Below are experts of layer 8 (counted from 0) of a mixture-of-experts language model. Rows are named router (the router's row for the expert), gate (a neuron's input weights, with its number), up (a neuron's input weights, with its number) and show model dimensions 256-511. Each number is 500 + 40 x the weight over its row's rms, rounded and kept within 0 to 999. Numbers have three digits each.
Before each expert's rows: a language model's description of what the expert responds to. This comes from a sample of Wikipedia text that the model never trained on.

# expert 23
Opening parentheses, profession suffixes
router:464449544527496394493545562570515506494511522522477496489455559525448467591531488520490492490515399528449563442526529515493529505445423608489484515493452473449498455499496511481559604451619550420491436469510489483475557469444487499543545502443423468473476513538503491467527467501572510518501420519482441586482533524512571561503520518495527518522453504484414567488496539518502500454542560507528472518510553486509468453575572499503442536517483457451482481474479565552504516438497551568523473506502460473459423528506500568475425526461539528497578489519559452503457569516485408439485569578526452499547549552421524520484500456502504478430491563441583511442474597466466607450502479504472501560461511510481526509433513519537510530585499471534541504490559499538521463519505457
gate0:472461505533528513501473460510472481474433522529444479453559442495555495605577471466455499501479497458467479486490498492568482510497558526504531553550486566520468508514487509554513531478489522503479444468455502483493489518525495515495449508504505515499414539471594494449499473460566494545521544530425444438493536492490534488470455468471425504472474494485544513495483457434497503464468581469496465532542513564498558531501440480509424567448435465474458439499466502576416570494434493503521492462579519515498537585509539518481555519458514592493582536488493538485477563491514502436488526555551512439576457509487457546517416478512498497508471553473471481501545455526512486469443566510530502474519520481458491521419501507522456527548580511518522489500476522453493505448547534
up0:487450439457492481521537476527495495500472518459431518427570497469553443508483501514529492484508522530500530573531520494578429518534504568462473544562507475481470461488475529535468523450418528538503506543492497513516472528485511447470422548481494562529459500547510508425491543468541468506439513498470562565528526516577555485515534510493458485546427462438492431505479507495531569508473525443540470522486471502578499602536474563491500480505453480558513530517525484540426579447531490495500528555498505490476557493530517442507478453491522492484494427519464448461481520455457543475496476506502540510446538431490520495479531471509523531449548533471447526398533433475480527556442542501553455452466528530531476500421500577472525551533502469477495463502496465509484513473582493

# expert 6
Buildings and word pieces
router:430452521545529514516551465484541490493454550501480490471512552496452497555515431491479425555518454521417527492478485540445495496554482532444407458553522485466547491493547502523499545506523568461487462514540532467468611458433475529491463447450505491445484466513478512538575458524552526474544497536508489438447512496522557555477525540462521445522467485551493505533564519487515488460520574499550460514538507465528440475557490488532467530467528466474468513481519428509475526431474486498572426533542488502490489523486480481462463483430486546558544409389492499546532469468568470540514543561452461453481515542545509496459464542478552521456495502519480531473579524522510540525434484531491528514501451485503521493456492505466533573507510549570512500453475468535513448485500506
gate0:486531552528421478572451510478451537507478515512543555534587520529527505529552512570455516493493465453487530508442415491527535507557484519446504501486508472560490469461540467510535486475468503458455515370582537403502562512433469541463538480497563520500575489449507420486464483478474538447466529496522460463434495497466533575417542510462526476515557397498481493450459474526449546492431452498536527511537453514520491508509433572477562462532477545425541516467480432509546439477425546530527516500496488501517498458467476428505431461561495526504547491495469515470453508454487506500410417504495490499516507520468545515510476505445531431506487449521515460508479504520581498436479559523503545513533547401450535406456481538502424492509470488502535468571489572531484470499534529
up0:513436505492543467494505516573432474507466460485508470531415568589490561489525467485537469503446498552521467459471548538490527503527483445495495506477456436396455486488542506578482530487460568518444510455511450465489444533583483501486574385517492515473522482526502491493435475503516459506529497557427518469527459473540431548502587578483514522503537539474417494462484555426481546541511487513537541485530536496504504479408564538496460500496558495483497435549500464515565515516445433505515490475459533520534545507528536508496555525485506497466508484488439497561448450493542430529513507502537511505548516463503489485531532455525453543514538405469585459451496493473460513473485483553446531489473520425494513471503492488504452475472490431442474510433486560469548496461489578

# expert 11
Mid-word pieces, violence verbs
router:383426550532481508545544494535578504522473546577484511572519533566536427470526458529458474452502470601469512538468463566425514469523491503441445515508495515432517469519490493516501541512549517486584475499644496482501542460445507520484530484447478510485464455523445524527523494515487547449520507453543511514496549539461546528467486523474491535525471511497497498496574558476465412518494458500593515502529531550505417452482480480481512527465477462459420477466555509486487501484507457449537443514497499537479503570513484571445443402480469519551517432483484496472548554441589522517459544605497519542531505448558551529477452559496509450368538540449500520469503519457500601434420457546519457505546517486542582471408447490486486544492467475517532500540490509547504528467522457
gate0:482531424463487436540559438509529465523504494527473443498504446499519533459499480476526456409521481588490433537468513523496524484527550572528559542439523467498466491499574468436493584458531513479481531494549465516512435506511431535518430541475445551497471425574497496536529489455490473468573466471437450417513495495535486525521501504467458505512501588572496518528431484466479567508473495511457441433589459514527525490516558526416488482470503448475435496481455537502482459521524486491445510501498498485455498568490559518435518515481490529475487510454543551554471486502560523554580494518474487505506546479563484499494429520540569506483432468507574520473496422542526503489512499496399501495535574518577515518496490521523459508476449543507456528454520532438465472529456532
up0:470504488462447489566516503510521523533462509540511507525481468518501501507558465491459479470547491513513444481485550504489526439537538567498481534511530469558433491506430539401459469483473521473547528515528461453458453482541394529498469432440566568465488495575464502488501480504461473513548557496513403480564452532497459350540479474506462498503555460481461526572571528515444588471499487498427450437540512468466528488460496486512491440476481557444500473529495542572506520460552563510488553477489509524552575545532482428445468510531493489540453548471564518481524446489465587503622532531494469432499493522511499491498495514479561496447445516494507524442491509504454524549519474513466499496519503483548551487475500556443492538518488529495468492454525498490492463436493508

# expert 14
Mid-word fragments, foreign names
router:509498585459515413525543472488496492538486505440453579456473506557453436456572432568422441531529452572504524495474479515461503452563472508526484476566491535470497438465517515515466521505522504487515456489533539519469516496513421473509473510493444531476458467515442497532499465491540553496513541456513538495507506473476535530512488498542545548514478524552497527500519526463468470438518526544542474499536584459484474492516526484500413552588509443483513488520512494490532473448446526498548460426488489454505516541491485534515505473552515511505475458496534460480455498598474532531453560578493455541568462564479559518542502577555498528439459466556552512402489529384466515453471468522474485604587437512530549442444567472485500537525483537554514502513493507546513497417436425
gate1:461541504543531490517513462535552501594494482473522585475538541473487508440518451483478513464531469511465480487603575504595498537499506482537475490517451512469547556514517527522481433592436434463489486533503471516504551486553513447561524553447573496537488531543494534527484516505513427539453432448518524469505506447466568557441474549566515428484420460534533441498489484547534525518540514554509512561537474506508493562494550536531463436517507546435553457487420438456505559498519508450478434496543532493524505392521493517465524517517482501486580506461459403440482498529492526504505506507560459502481528430454545586534512571522521440468521529576501557498513422521559565405406550458504482540403521504462524441518578456516513500542474485526540478463502458446489533506466502
up1:473505474457463510517479457493558535516519504454516486502497478498553594536476486521513590513513500591499614557477453504538584530474468487472474499466525476422540501507515514488522474523509459548501486425533454521569526505505456535493493443597475493418497535476481512545565559492509471500511484507507515467552557551521536526483511526558496489505536479543490470497407518538503590455542486486476403533518515489513515458488433556489475546557560559531439400509529530449479531500454508581518443539521550557522483450473514492502469493546496574480521463503412524520534414450516489467542438615509516544459421582465531521481578515510505506432479494470527523497573482529582523473500491531537485532513550451521522496515473440473464510396577466456523474490432554540569425493549458